Weights of a small mixture-of-experts language model, trained from scratch on English Wikipedia: vocabulary 4096, 8 picks a token.
Below are experts of layer 2 (counted from 0) of a mixture-of-experts language model. Rows are named router (the router's row for the expert), up (a neuron's input weights, with its number), down (a neuron's output weights, with its number) and show model dimensions 0-255. Each number is 128 + 32 x the weight over its row's rms, rounded and kept within 0 to 255. Numbers have three digits each.
After each expert's rows: "comes after" lists some tokens at least twice as common just before its tokens as in all text. This comes from a sample of Wikipedia text that the model never trained on. Tokens count by the router's weight.

# expert 101
router:103166139139124095159136143098123155112112115141184116189114145064186074104126136170091143093107149115093147116150114094156138196174113066124161141146129179058175130082143130164187199109074127133113149130136126083108052182147076112108118157135087070163072169099084127105154110155108133103135127073101089126128198131091118146117151190114094089154156098199109108162095161135107108128112162074097145187155153118172139122144176148131142117130110140081148136171144112128129097167074133092111094131105099133122110103167147148170103183112155144090098121202144157073133192124073134163140102121101132073170167103096092121163094176103115114146102188122178167145134113112079142057216122110104110154122119126115129115110162120126087085094068125100105094160107100101144103085128109
up0:207119157145077131081080118135105130099086173141162138156177134125134079114107148111131146099092120168172126127190148072136143205085163119128145103204113181089091117116094101113122160106127101196115172164138121126112027133157145118097125136141114103146129125123102136150066127103193089114115141110124094095106084141153134082125182141095147153135152091104106117158118150136121153153127100137188140113103089129038099130174099041129168170135128096158123134145098210099113164141118146103117138113123171157143152189152162146087080148131213187181138144099163119097120118116132086117101168155157121109170109151110117137147116132146083134114173141130097101204152101149148145175149146095143132110151115109099109167150104117165082122092150132122167131141223133236107171114139101
down0:149127160086175160095100146132128199114152120091071129133119151081081163128191127158086136157128124117137155139091145119147076096127116154151090136101161112116116112099081127143151125171185189151122142099189118142145135161152165160157107131116134147072151112156130149151189089155159121126091076113170167117111131114133108093187115074170181144167157135110054098147116146110133142148122150107104118106118106084165107168157123132119149195149053134109084177129114141147162099157113168088130136171142128144115102189187189125179171142114132135194146145087104103196071191159124123130147131210126116195101159153168181145143126150113176119097094174095158183168156114120094181194167099095096154110109193129116146155137101159139174131178098181081150103145126165121141057163143152
comes after: " the", " a", " of", " The", " and", " to"

# expert 87
router:098144108120187152116111119131111104139151089161082081141118101119066115128069165175100108140093080131093099194113060133077142126115151101111197131139133112118076093185115115148141143108146164089132151147164090110159105140116162188156141145101148132128159123164132071149122169155146148129155134134156117154114100164138185074190177197150156171141158077115105112103114127099129129126091110176138106153102157193110091143186069146170133147081118182150149120067113179181151127123124187038110115207160118152163094095142103128118156138139139136153088114116184134145087092126150107077180137125147184086096103087122114082151172158113111106139161112082136110115093177186144123159098133149186133113132122115075143178169064152168117166131174160136132075098097146189107144119060137
up0:158125187160125100126115076168145119078086149097168136152207064107104106109102137146120100138103103204160119029068102131122156136113137148150126136075109153091144105146135191181113087114101140117143115134137176124076096100148127146123135168151062083111106132087021171112104172126185087125130172102188138101125124138139134165103121117126157122169128077149071158146173146151145095172097200132161130170120151074104179066165177127067150123082116138080103121114168137073131165094087153183150117162133145105134122156122149153153154100154113135154151101188109136072139107134091150152157134140188119087129138127145071175107096123157164161156131149133154108115205104125122211112085137146125121118157136141096093109101201149081141136132161099134159140115156153112160112094106100
down0:140109101147134118135153096132122106136124137118103139186152064197093141111169170157124128157112059105112072112148115134121131100139137070144140151129126142117094148105145138088167110133149108144153146130131144193049110140122129129181200173118173109094129121143118111143082091146096092139131129112057163171124145124125121138185130155114161105170170136094149142148166122068140111081113142119212105157150180096121100147083159085150103196103112132114122157076155135167068129141124108115098108165103129156110115119169164112153118174104054134107131147131144134161073156048141073144143145147081146151114161105101138129182149141118141193175107177166112120100081084073109107162162104176186104064164139082110170054183116081071127143118108103143152134172114109068081088211107180
comes after: " of", " in", " with", ".", " to", " and"

# expert 111
router:141107078123145137127112107155108109116139152144091138142159136094062100152081170125082161138102087115129169139098086125137128254128184078140148148140189134070125158131167124154121114077140177102139168140077138103130132142121092115159115165202076117100118176153073101065123147145135080105089093078151110139136133188148141094145090138124142109185173147148157160159113142095121096114064111125105107120170059146114087115119087179101134063075128093098148103133138132131111198131172191157161140162108092123157132083125090113113140120145105145137169144203086107158160118088111159093129149121105129103148205133125135114119135091133170152106115175145107131188139189154131075149113105094106177152102117179126200148143120090173216162063102114121161171116122153137153154117144089
up0:099075093136065135165132133114101139171069086139086110122096106155101146128121163091168118077109124067108154048095083153145146170121173085105125160142146117114109106157179105084117110150145136120059087090175180092133129074149129055124145132108129096123125143124134156136096064142147013100100065134196072157152156160122113135118086102137145115084164118150115155123132089143189141142124150194103162142151144143151122108157061099095094157100131117102161146136131104128176140115128147142167024090129096158131177148085190115104176165140179119150066186158120118134133135153099089105118113151129180111164159147156136122093129097147141185095129061158100073124087171101106090077134117118093134177154124119084171097114169152109157176113152140134136144132157117139125160079100094
down0:132121105108119105129148100156131102122177157136081153122098107142127165093142171155071132093116097145135118096075107125128111131139092118108112099169136128124141187102130056094059141146144153129174131154098139156080194133103166154111159153077154067149105079161082119127105170166082155109129070108065129079119180154154157109107076152191099111204152170136143127136155128078145078088077143114154119113108128118182123139112116160116151067073104126148133005105175081098124095103123153102142145158101149066134125131129106132114127173091147105061169154092128085193150183131149171161141219138088146146064139135155114058136120124130169098103133098089139093168099134197161111143121128140082128156132157110144150109156137112191135131158123155120161122130093132048095118150160159
comes after: ".", " (", " \"", "-", "==", ".\n\n"

# expert 24
router:119135117072148125122119165165116105052161147107177115127127179152161106115124121162122110155111097157151105108108180108144109203122147085108154162145131165106125159082157125165148113080132102091161144168140131113135108092168104161141107173120098105120089148137082149175140164112107114165110109115117128110119119101076132139101147148083081128166155073136103081153157180150082151129045141094081107203152162112160103106159097106109120120152153131148188102149130138127090171157169096133093193096059120159108131126113133120169045154109086140109108063170163093084123212132105177148103134125136106126196145107125146191161184139095071138136034134130133128170209144075119124077167080144110074115110163146123092092115125022122126137173087144144088116138111112149122135167118143
up0:163038141139076152174132129137076144182087153143132098109130129100171131097088153153084070118159091145135070120113149085209132107072094082082114140150143152063117046159136179128126155091087166139183099128132112146140147178181067081128121108144151078130087173155172077123111136095124155138121092132111139141099141169166157144172133128109095112106087105097153136145162114141137154157126139161153100160136129170135125125143140104112175196117062113070158144088106115104154129053128129160149127094132147130079116148160135109125207108114139131112137074115206113114125040151134165156103148199147086136151136092164115118121141188117152095117103148151199161144094105120063105185152167149146102122108152093175106053178119128151121110161162115139135095074112131141171167126129120
down0:109129139099148080143193129138116130136124162142087123094090101112138247133099153147117127133092151126116101120138112115162100182076130101088071149131145144121196053112113120077100179158137198071141171117092154195143148120096126079164164122084148180071120089108149112141150116137106141140090119166149071177073125140149090088079041057159090081174105133133145139159136079138136162122137052117124062156146221144138172176153079057096135128151131103144130155101142149145089135152142092106119099144116092092109088092116082149166120133122116119075118109100118145144124149139167132162105170135196109089192100113151120152134125084141131093111100104160140122091154139162156159101111116104121113135137166113174076173096138124149123139151116141074095122150195150132144184118156158
comes after: " a", " the", " A", " and", "A", " to"

# expert 35
router:105095118171198170166125186087111105150085067150135106148133120110120094159125128130092139109114125113098162214125130080175142116112146125087124171127144082139049145088192193104147127098162110125153099162122101122129129150131131156131147155087083091104088155163105098163140093091135181165116086056108082150143144087120176134136116151077118090099111100117096124152131100145152187186179125084197144139090140093130099119144101112158105087099111156084194137118139164111120150092127112110096140117146142098124138104126116141187107108173115139214075177162102121130109105107125121142165156077076134105136159107137091158093193123124077115145151133124087141179102149145115143124086153077055058117080163143069145111085193198158151078168112146115050144102120123119129147172101110
up0:125158084160146121169124100130086148180129110115146121107133173150187084118170121079162089113170106165171107187170115112143122171084092145133095198122119121142146107127148174122172164089106131175064087156124147121181128106149097095086109131123112065159097106183112127180102152129071074124094143100121149118101160175110188153068083091149166092102141106139095159106162104160166109109070191139163099107106148171094137113102109145071125124095129155083166103125078180113149157149190163119150180111161155139191180126115102159105171094127143146152144109096140092084159163117074150136111071116133134136171128144098093150141191134103071109102095082120089110153113075129088120118096092094100192113137182139038125176133102156094148109111131165121137119181131111132180155078078099
down0:168082054140135097130111107131108157148167144081105152145125159144107204047138112092103101044180114122147161160105148134107146059110156157133147170125106118118156126057162142100145168161121164128114099183160130179148141161193074135113069146094149125154121102160151079183180144138090110118114120130117166117046118167124124128144050096169149104145107143114106143119178110118169116102087156142166124131118140160154103119133091138056094111117119145061180098097157110171108140102170130062148155128128156086149161097098153187151185110139101070148138165094134102156116059123107126125127096131124142132148145110079072162136121116066130133160109112180122144157058070106130113063140052124080110090157152134120112120158180129109144068074169140148120105178098092130121136097122130
comes after: ",", "|", " m", " M", " |\n", "M"

# expert 12
router:079162131163107098181102120090172100129145123141149087178125143096089076110104152157127117133101118140116088174115067107119112128129180098147165177146140154080136146101168101132171102116112140102082116141085108113116082126139179167097120188116153085221094067110097092154149148158141094108130123087131112132131111177107143120175159171165149117189158119180102065096153128057105113096119133155145066133130180092143131111185115118136153118120156121161195126099104196196146122150123162091101116151088074166104067118128112125145117143139130130086155098139103110149106154117164164119161126138079167096117108078150125111178117220132091081111164148135133106142112185147086151100151072064090129141094141137067076118144124141173114125110160204147147073148115103164127094100049065
up0:158171113108119085119081103118166080114137092081079083096139122143156120059145126119123114070085128135130149038153132132109145159092179114154088091175092114134183153109115125087146152105081136126121178065088212091139141119146158128143155120100148195131144110112113172158145097187169050127081102110132089110126154132095134219120121121167133127147092096168078111186129135083137096198086128132144160097114139097082142167166164073114147116165137051180094088152114181156131125121143109118107128123148096138146107202123148183180110134105188132088163086114102116141142150083119153127140176110089159122133138135121138118131073138171111147144110094069114090137130143154111089107188100063037159124139101093117127148153059165123100118131109165102159157177100147146113109134145123
down0:168156140161134081202062078166123162071141151157131081118099094133147199166135196145138171111083104178130086151093157141125132127126102165117082163116099130077066127131127105114165143160151119139131197110096090180088147132171122139153060159126127169161158134101122100115134120127087104133091171156113110080114133116143162095128129114122127140169122149153081112104152086118096167117125149108118154154168123137102102174139148072179113115114127112151197129057065140164150092152149111117147154150180136098091116116060096110108149138053081123122074165110102085144128168041112105148090118174080180175140110150152149139154145106088146180127098132110139128161177188169211098160100159125138134068203158134105088166106115104137136097116096095138106069181127134125111140117084168
comes after: " of", " in", " for", " with", " the", " to"

# expert 5
router:101112142141146117134144119102126154061125081115178112103121199111120129113120138098160114167167111119093092113099133124135067148156161199154145150130104163149081179137194134153077110055122197083062115193072181109168131151144132176143136127088134092146135092151173082145224174164183108079125114123228112154091103129120178159185154134101119125145140134092070117091140145131141120134189092144174145131098154130122135149122144131169156161105128150188146172127123165125111158170104175110149099142089111157124146157162101135139126155114110145138114151127120163144124122113174146144097165123121111111084105133101099128090124127159136056132178146089115108095146124165129133055049118099184091139129179116073082149190102176109129110167120184168167096146118124182152150139106057
up0:140117074141140100137203147153110172096177177149191146129149120132139102102158173126143175150135124100107141079110148111132209110115124118105167101118137162136100145150111184114115156108162152084194100111187095108129118131141056122150095106168139110104081126108144148113107043114129158101138110105098149140092119156147140120064099117106063182087106165089133129157132122085168188148082077160118065121096132170141157147100056122132160119120147175144059144115113105167134117130111181120161116177104182095135136147115088082099175132125185105201133132165125113112087142160125160109158051120136145120136079095177078140118091081084104132080139190099103186163143096150136138141088140070142109121107166143103109148097105092145099170118127144197145126110072088163185126186155076
down0:165090135100127186141143124162097119101144068084220182107130121066135087099097190134150142207168131119109114111119170122106096198171156122137119145090120134163117184112150156179094131141106094122102085078178139121107108163132164140125154112144114049131123155155149108101122089124149154113158122124099135116126067114157081135088121058108075106135146132069058106109084124088118095124138200118132132153155109150078147104051142074112124091136103116114093102167169084138075152093110120093120110109177191126114160071127150184162148154113154079109101122101133128086139117059211106113132156149080132144149158154117113142140129098144124140136140158131165169090100095128107032112136117138180134095074123117116094098160091100083118098096077116140139163130082116126105127132218110
comes after: " of", " in", " to", " with", " for", " as"

# expert 25
router:145151129110110130166119158124127124109132170099147097161175145113175057091101108154124174134110119134082122144120137144101111181126163147156144129130150210104192085115107139137107132109053154067118152123150120082122086175166082092145129128123094096158125151108132143103153150123136149128132155103134093180104185134141096166081138133141129125131146064201080153147090161142068106074149057079142115115176102133129135094126140152118171123159102163093178176144110148110101115118123133101192121143131099156109130079192120195169056138104126136074107119173140096053123175144107104148123159102089170119215152052103069071124154182130102137164069161200162136099123110143116148046169109082139127141121129175083131114097169147132137105124066101160168127164087137133117122077119152
up0:143134126132107130126106102154102165108063066109145096194123096117103092108122132169179151103084130128135127141118143155184146145107133093116151144163074132148105154142152226183168111096180120185080151114145149098121072135111109142159136055096083103090124088100091052104154100183134112101108142073146206137201143179174149073110150143155088115112137173113121100179105096153104157130144121110105089117120120029103107153173142109153160093111106115071170134152126167064151133133142146124109184063121113182143139178110138137124162179169134138152152060102158122141090103158096181095157110109093113065151103122125089136207114127155101163106093117143150120150144100084123122136130129094122191105121128099155089101142119142140116124121174166131115139163195147186175118138064121
down0:185077134129135115131109052139124068120073123107135118080119180144120146111151124161108107102160125143147163119102147158121088199131121143197132086099137157072178143133129127118072183101112059155117145090150134103119166157123158131101112168155148169189178132154129134098118117144165198105080138173147123201093166095146091167171132100146188201151144080109073120109174172105122075157169174125110108183091146128123165148119161160099150105140167144141149134141159186145101176189121123150161113123173155136133157094112156161137147149064129086105085119123118140084166157120130142136148118137124083161144138115159134145117220153113104138148138130092073115098149139168075108128165107151183114064128232122118134102164066130104164147125037137128131096155142097093093098117158117
comes after: " the", " |", "-", " of", " in", " B"

# expert 69
router:119122127153182093182132166115110139134115189108178127157119128106109089124086123131145134146169100136065133103107176131132123202136121114126162093109130134104163090136118103113120134088090124148067109099139107105146079192088121077078139096193072145191105178106144200060108089082111123110173085126097139106118133095087126110126128127100112111126101070084064130165103170159136187174101115146144121127145114056170139107124177166102118152151123087104088190155091114120135125142111128141164119066122136183126128104077048135143146130127149166192078131218105205098125160122107095154090111128125107147125145084169102189157195124097100103110103115146144166147092093108079152098101186128094151134129115112069114123089119158095086155111145084169062112090113135124178145114130081
up0:091190124124137143194141110122203106102119059125075173129158163142092061134120109112129089143151093111141148086128109200133090160119116143172095150159101108165099183130163149145127165096158190161188106100123073120115138135086118112114075155108172111130105093096102132116116118150166137139139124087151176151093163173092145117084128187147160109167163121119151205178123126149145082103171116120181117150190149155081141211149145106147150143123133159121176113152133116160062102114154190107143126143091055136190100154194100094142087092117115135176167149146049141100130180131110168158181130077103123118138099137084127139243123144145177075110111138108084132109123106112151124132130107065095074122111107088063099113131102153115152100138160150133139115119169145126129124120131109
down0:142164128170142185169147092150169064154103129164123092146152139117143144149031140129187079123132110075132118146106075094130137111099136170148090100099081106137064194123118091080151132138178115084128182115167117146121110100114160134111144145121083135159182122121081135129146132089115190114110144159096098134086165131129091196159162086122113100167068156136090042109089064186094132081145126096137145127086105150167172106099117098114134096166120156111099085126060123159136155160192062116098113155126174079150081175113143156095123156127110078096160076143062122139145183149104148080101163112074093221130128105164115143127116142119106168097121146117130158058091124111133122169098151160171116150150168188145154115082144177096133105161132095152164149155130113138110118108116150
comes after: " T", " N", " S", " M", " L", " C"

# expert 34
router:168182089168148102177147115130138147153098136103141102185128165101111108066115093156096130127168123206114124116132153066141075249110156073149165117184108119130140148111190144181125138115074127056164156121128107096100069136118117162118121157172114110150128126146096197134165113121150073117143080112148115137135102100137142168101133146102097111147114104146143092129165090125085120107077115148164110182147090107134141120169150117084186095164133105078126142153125178123108111133171129179085077147092138134124121136147110143133121183150131129111134137192088144073094204139087120121141169171139159118207138129086093122173157118046113121086128154082115181118109094083081102074138151097085096143124065135126079103097123090139112130114129191158121179136114081101140189117153072
up0:109086127045100144091065162128106121169102146191131156155155071141088053130116147138121146118140138118112166103090068137129172148144164102122127203140103176162130088158117101140133137097150152172086149146145065101113073156105111117115132131047116133113113149159126188144080093135129066149086151112136149152168117125141126144144141186076131162112158134121101135147130183087146167170146123118180097160159131134130038159170097144124161111127074142102172188150064145106125146239131144125200131121129106094122176093131149134102141137143144213087090145082125106111155131162058152150119102136113096110108157153148113124121084087127110124094134135138117081155131095119085084126171131118073167156145167104118121136137108061099089142154131171152212138140161130162200136098093098
down0:146196150079109136186109119111167134120188147119079141080111107052124164104170137112156056089113122178167095125119146192151138137132170210064109114099104135103135102082137107068116113178117132094168149074190166096148142110143125123114100116108133108157128119070087160130163073134180133107149157193149124112037083147197106132081147129112118119170073122161131116095092093072148146135113181134161125179118129154184115126149135073122069126135120136148171125115137155107148145116150118124141071159130138110066135137093100152110116173156131164141123054182156147137122133132092106158090144199159169158125155107111120134107130086102155103109168155171150130056137151140095131135178132162078148088095151142183100177167113095160105172138094089141142135091140190128161079158160150
comes after: " the", " a", " and", " was", " to", "'s"

# expert 38
router:078102107092124122122098108119102186133088095130136156107113180142085113095170167089184124183085073139092155145132080132080155150081142144138143118138072120134122114110102106105092106164125130127151097129167134149131123076109127137177124151076189107150113217133107105172106076102128139108172128089140151116101112136148141133106120151160124175142176087137085165097129138112156115140105095174116118151121148182091096107133173119076137127083167168122153115104112121124188163138148169165110130152135144115089158197119164062077081130171167125148056150118157135134144146195139133115135081114109104066139113068139155120148086134126113097058150200051145144134132185123143120203136081138098098110102141149124132139152106100165135188124144137135183109164103084226134195186045147
up0:092105095155126161096181130143142110107102104112126106115133094150091092086061097131115153153129137118085137145118182134144166158144184148140142162153087151096146091156113134148162131081155087099112115142125125090156124044129203103127124140152069132063081104091079115113112124054178141149143110121162116126174110118091162103063139151118127139106155099103085115116136152100094124150135141131137119097111112117129065128134155197112101134176189178123115115093051120146115144180131075183107087117124136126136149178133124179125152110103054133161140145108124126084163199155115119152136080097142122104135142129129170146118170007132168154136108159133132164137139132097073170172127161155098096113042077194046070069109124081140177116080147141150165107104111128151125113110164076
down0:101125045080142153132102112156159151140139145121089089143092175070107121118119174147152114109138178118195101107119125128071109138178121155124086073131114152106149104131112134160097136175154097112109219089117111108155123075073084139205125166075079137108095144132152135118149164155139141156064115103067091166157163131093121150120157108153112095112089110161146110120146147119144124144055059134116179122097099083123152133106115135186104084162143098112134124115101191106056075100097120154173142132138140105110151155120125189063096134142142096136136154143157155168098083064129093126124159121098108118125129171111108063115138103132105134111078110147119145072195147099115070145139095103098143111128136162104168193134112111133191153159144144120079107221122096127096139071177217
comes after: "-", "s", "S", " s", "20", "ing"

# expert 89
router:114168087163130108202104160176211120074130162160109105165108093054132084123072083115109118094087112137137100107049150107104188125172107156112101086103147130144096059130179135139128184113123158124156150117161127118138150179167110110109080115092107112132086140115122118179128122181065077153104099067100156155131126076133135090090119163081112105103127104107153142180055143165145132149152157096106054167112128058072129170193193127193136146058161096145131121156125128132106076086118090136170162129103134142056132120149113072098170148143163153154141103101145095109110154123133114085121105113121125167093145136186087153140098148128126179140150120131105101155098131140109105131151129114063129174137153102106121099080077099148122076103129129110099217120153119170094156146127152
up0:138110125159059115106110133176104131116148155148147055119200114103099123100101092126108060158124074072164154112081113110100042141119156076140194117118124139097127157187145164157185136135186143118146117085115102122093124203161092118148189132154109163170096097092113135128093162065171140045134068059100091157125115140166119120138086131135128142118081085099157090094145118168118169157149165140174134139164110074151089132127142155124114183086147153151095144143102108126144114126177119099172178098131175121154124142105072156115156097090054120153144158098098102081121157128131090134164143089118108115097142091139139175165178105151076095141128137100137161115145127097085091118070150110098159147166143121120075065107110157127118109177154070194146121165101082173137092083147114
down0:151098127088101185146138129107176140195112097176161147087089114113140168145170163166142187124167144109106128107170100111150087134137124062160154145119114078075126116159096132116126150145105121125138100190120128134126179092114135130165147147115121145142159114174112127062084144107182123132147115175170153108139146101086065122136152125154067103141139068063083089194209107063078156121071123109101180108133147155090140072184151225115114150122151098112093159150123139163097150143137058100152150116122105071106087119118178120172110131190120122120142107087162204160115105147174096081165124143136103142173147131169108137076138084155111100118160085178131179092079080115114146162150054108133124173159109125129099146112150123109121198141109141159141098103155093116149139187165142
comes after: "\n", ")\n", ".", " It", " was", " he"

# expert 26
router:143131134147096141147109143117132177110099127127176116185160168089162070082121139123090180072113124104093134144165094151103099181127155070113149190140151162041162102100119161192155213103087147129121166126124090101085093177152110071194162145169085079152136144093078133059151141124129144122144135086132088176113198122082102167097124204117142081138133113179107156151106137103115130134123117072122096141180159118161108088128150174095154134101103104053160144162127125152113084166098113125138103168143106143104117086172152141183121161125131146096119105169125142073096202124068087133135125126119129091177162084107075099132133123103124119148051173139186176162085147134113115112172116096076135128161128167141187126097182125145127121098084083102153121122099146098132130092141153
up0:099155088138144140107067114138142106082151100122117160095150099150097086086099152130063170136126112131164121081074108102139136134113148168162182127115049204122154125162096149189121104159177146168132121122142139061164139130078128175127184133125118132132108150114118136154181089131150095145168164085178130157165154124135178148131118134166156104113109093074074083117121144064100102105141164200082142113143195162140133208201168118154178070137095180133108148127138153138053161177094164107110148143146108176127079117189115118061133178147135165141131122140149098073151127128093172089113145125177104098073129096135082104109128104137136129083137143087141069130127168105183091124155140161109116148158083167115131108112177078105134109159148175091138139133155110177195129168107091
down0:173109159089123137088136084117186118113157096081078118136154139156215118149124080089077113147135143118084128124134112144146068082169085100135170132181091140139125177097212107112108172126120183160108157124141141179152133113148126202128078124116118133094143161138107138131111193135142172059093136099119140187185137151207110107129142115119179182147165095127116123121117082119157161125120124158100101108144114121129116122075165148055126145152099092073104115165117084181129132113136129158179117092104127143074149159086139163104160167167128124197155155110084081146138140159196159104132150122083076139086155089138139117119142193162146132156116144129178123131128118190090124112171097107176123117163058125161096143171122171120166164155150134144200118155166133180053136062104138
comes after: " the", " |", "-", " of", ",", ":"

# expert 106
router:161150083113188114179164135131105072108118147135183109169136162117197060121112108156099123167104118116112145136131146064149108255148177106145102114176150177129110078112199152157134176089111108089145115114151150092182086127152119141119118135130065128135128120121072129128137137117135147140128119072088091163124131141092144143173090160122119097138185114139091082123160145140079155140073108091096079153151140157070140094159094117134108126137178106105175148169141159149095134155116173164120121145068073119076107150092116143140089208177140105108101116195177160103115167151055132121150158117135171122157092119087091133129126093083070150156103124127135149124130133133076182128172125126089120143132104198128113092079035092154144133144115132117156149177159116158127174137126120
up0:123116126128146138126158168138169182138073137183117148102090134092104109088137131085079134152095157139087134123106124103067106101062104141107135124184159174108131089206066093098054136070116142150129123124113078143159167128158121128202115085123149124117134127100088127205090130069177104101199096109127129142120100113166131147088126093141144137093137127160122141102134130112125107147156101154113180161153154169151104123135125083096120166147125139097121079098159182174136145143130178148136106123208117159108166145161140124129154120138184121146102124100151169159110077104128148090111138199122064091180094079061108182153072091140131160105085152144100166122103131090167163154079104204103156065120101091074099093136148173104134146145118094157199106138079111134188134112083065
down0:214090109093178155140111155109175128112116132138176137133143114121136166122119128153166137144117125169141078141135092150147139113114131125139150142142093135135145138140122153108125136073138202131118104119134126060160105094120095170156125165165106050141140175171109150164127174071100084118147102135143130072181156121141165101081100129161081103166093117143115120080086106219166087135142096133078141150140153102148109126126151164118129107132123154133150168135112162129131131090116098164124082090143140119135109085125194100080104170140050155137178151039168170091075169124198129115075098191128082146148163110090188132155166147100130123149072147193132136177098165070076147172105108194105083096182154082124166121081096119082160158130126160079173130184139128128118073110114084
comes after: " the", " and", " a", " to", " was", " of"

# expert 121
router:095118091054206088083081090152108139036161121181123130160113125113132076144073177151140156111115074133161162157139164176073134160107114117050121152127189119110136154135156143084144151116110108108139165187104228099185116107141100149145107168176077175138143109116114094167139138177105161101112174128155139112124188151122133111140167136147139143141132135139142159143115202098128104162149119107129087111161123153104120125139159110154110102074204141111144144113181139152146169123151159097120160139128094128154139106126091124099084147156096161119127071149149107138127136123101182164128090112128131067144196070098154151099083085113084122148089139105130051145156136081152140075152072148101136101079181108109133165182083070194191109122063093143128133164119143133123138134158134
up0:090105101159140144134114172180143133087145109172133108117112183152141070089125178149149165146137173155134099133170117151097161145136107117104141117081133117157097112172167135092155160111125127136157150102104089131181098124106180110098120136121164140203144162156162145125155180177128181130060096125202150117147156131143160155104085111138170145092114128078155188072150163150072111178072089135132146097174151131086123100126127085206129123122224147162175143128135170109192156107135152117083137157154067129190110149123140117073156144184105120112128165139175124115118112152067165137134146143115115099139154020108132133133143072131102150138093147114159127198152081145136149190171094124141146124092116117119188173168134088133113177145184114152147107107076076159166119179169172
down0:144162172113107121139147071124101130105052114118149083130122178106124113154155132133116114116192157127100132147108086099163139157122039088191132157105143108114187131157095107099106063100151146150087131142142072083173127110152085133140150096157082136177156131106084084111137127055124106148190149118075205111147103141138108110070118124167141101153083105175158123105103130115101143091155134167136097134136122178109117169122123169124140100169101142114141171091111088107134084075106134162139140129117118143171092102148127199091075218117164101081165106096159132122162113092153164118119175109138097155179172113113156117082173080070178095117088166149148120119132158104096132116133161057146060141127133077161160088089086180135113106155110114074124065141135080076116085066102102
comes after: ".\n\n", " the", " (", "-", " \"", "\n\n"

# expert 62
router:146135201168138092169128159144085136186062153129109188121149149129145100101118115179103137077151123153152076056110165072121134127101181157130117105169103157109125114097123150119194125113099128140127119128151131110120085086127065151126129121175112143139092141143097191119132113127132091101092080138121172061119131116069141123154189107095113131076116119121096144140095095134190139161180111143146145089097155101125155130160142130069104128121039109086107144152139096164194142166170082185119125114169126171121121150113156078150111089117149151113079098152162122112148186117125129138125086141184139150167196126113155154171064173106166188096106121102058159096125095100064104125192165075127145059097103113153123154118105139130154156066097142126118144090170150147105123146063047
up0:112152127136113136061130114244143162127101136072174048162120105093113083146160107099153066098114089141150142127110106113144129124112143127168186120155136107064166113157160164183141187102096159116089114153146083141142138137128161120092122100206139168178193148100086147126152112124141146101164145118173124119123101162153135140107179182129141094154096107145127145186123109131079103110167090137141066140149120147113145110142175124148119086147106106103089112134085142084131152115137160130156156145081129224101112112082082116185092132139106154138153091183148151092105112140140128147139123131172120133132091165165106152193111118140102108133134182145132137061172085072103101082154149100173107186103159099063134161151091083135160169061098175148180134128135171148157128142049069
down0:135103171162063155169113106119166102162074203144110119090156053072113111165127086163051086108127109136137114110134123114130155133069141128145128128101111119143141164133130060191152107137154127103125126118082113184106109106088151170169128144118127197090130083104100143121117170165204119170146093111085189132073145179153141089080209108110119153093189108094146141081182122125088113085124124075119113114128104147166133085167148102090111168126110092071137084125131089098138102075146172129117141107125116083180138152089105149163137164139153109135109173086097125163149228051150159088119075125087198144123094128144141092111082135090125085160097142182180142094139123127115148101086130144196107113084122196135143137154152141135132139111109153152126126147109130149151144124133183
comes after: " C", " c", " H", " T", "C", "c"

# expert 96
router:129040162169102143147156131127168125172109179128099144115146110095115113164114187118163139128125058106094130052135143108110125180126164161140131154129147093117130116159152186120148124148152158156113087084116100111098120154107127063132100073188073127138144134135096144109117120063176102151120132131111127073127154089112146114113220131082155114099131145125125087201088112118097170214120085102097133142150174152143102125131137085086144099148084109095118149120147143105152111136106123205136152118113139239141142139109102088076126088107136167147086118171157121087135123135089099121145078099195137118135102160104141170103149102153107111091157138160125146126090079137100135171124117080173139116046129118084062147110153187100106178066085142126139098165163143161175115092140032
up0:186140136061085137148097121156124102120102128113120167137107118101073072161109166142166184132153155180134115154100056185048118113148113061141162119157155190083125166143135143124153086024083137108111089147121122045125103173119116114072160141174128076150121168128104132125098142132144095105120152082148145138088164153120103137136130102103080122117091116089073150167148156188130178100163133145105097134125112134070146137182106175168089104019105167099153112134128148163181129169093118108123104128132115170110105136142166123080120098145164187157136169132117160083142133113124118163115116137108102060102154085147089107063156148155165110171125153067187141136145139117097116092130123134090141164109127125148184101123080079104153084172161141108119132048108145167114142153088150
down0:116129103123161181145159135161127156107141154141089124139102131136071163152112112096138120118045124103125155147116159121101110154113140118098133101137145070113123162166071104078131102142133128187140141079099085180155137158074148113119156128130115102128134167133136169173124123062173127138203119117146171151190119179170097097208035115134161074137098092128153111146119107142143166118174101141173126092111097159124205127093186117131089156145106143123144156176148061094120094076114124171092149128081124075167183132083100154132111133155179084113154044114102147110148163111074178086093179171129126136159157153145156190136070100100125156190105150171123133173134160160090171173130129184118098167135151117167095197157157124119119173138156147146160154122107103138127084105104195
comes after: " L", " T", " D", " C", " H", " W"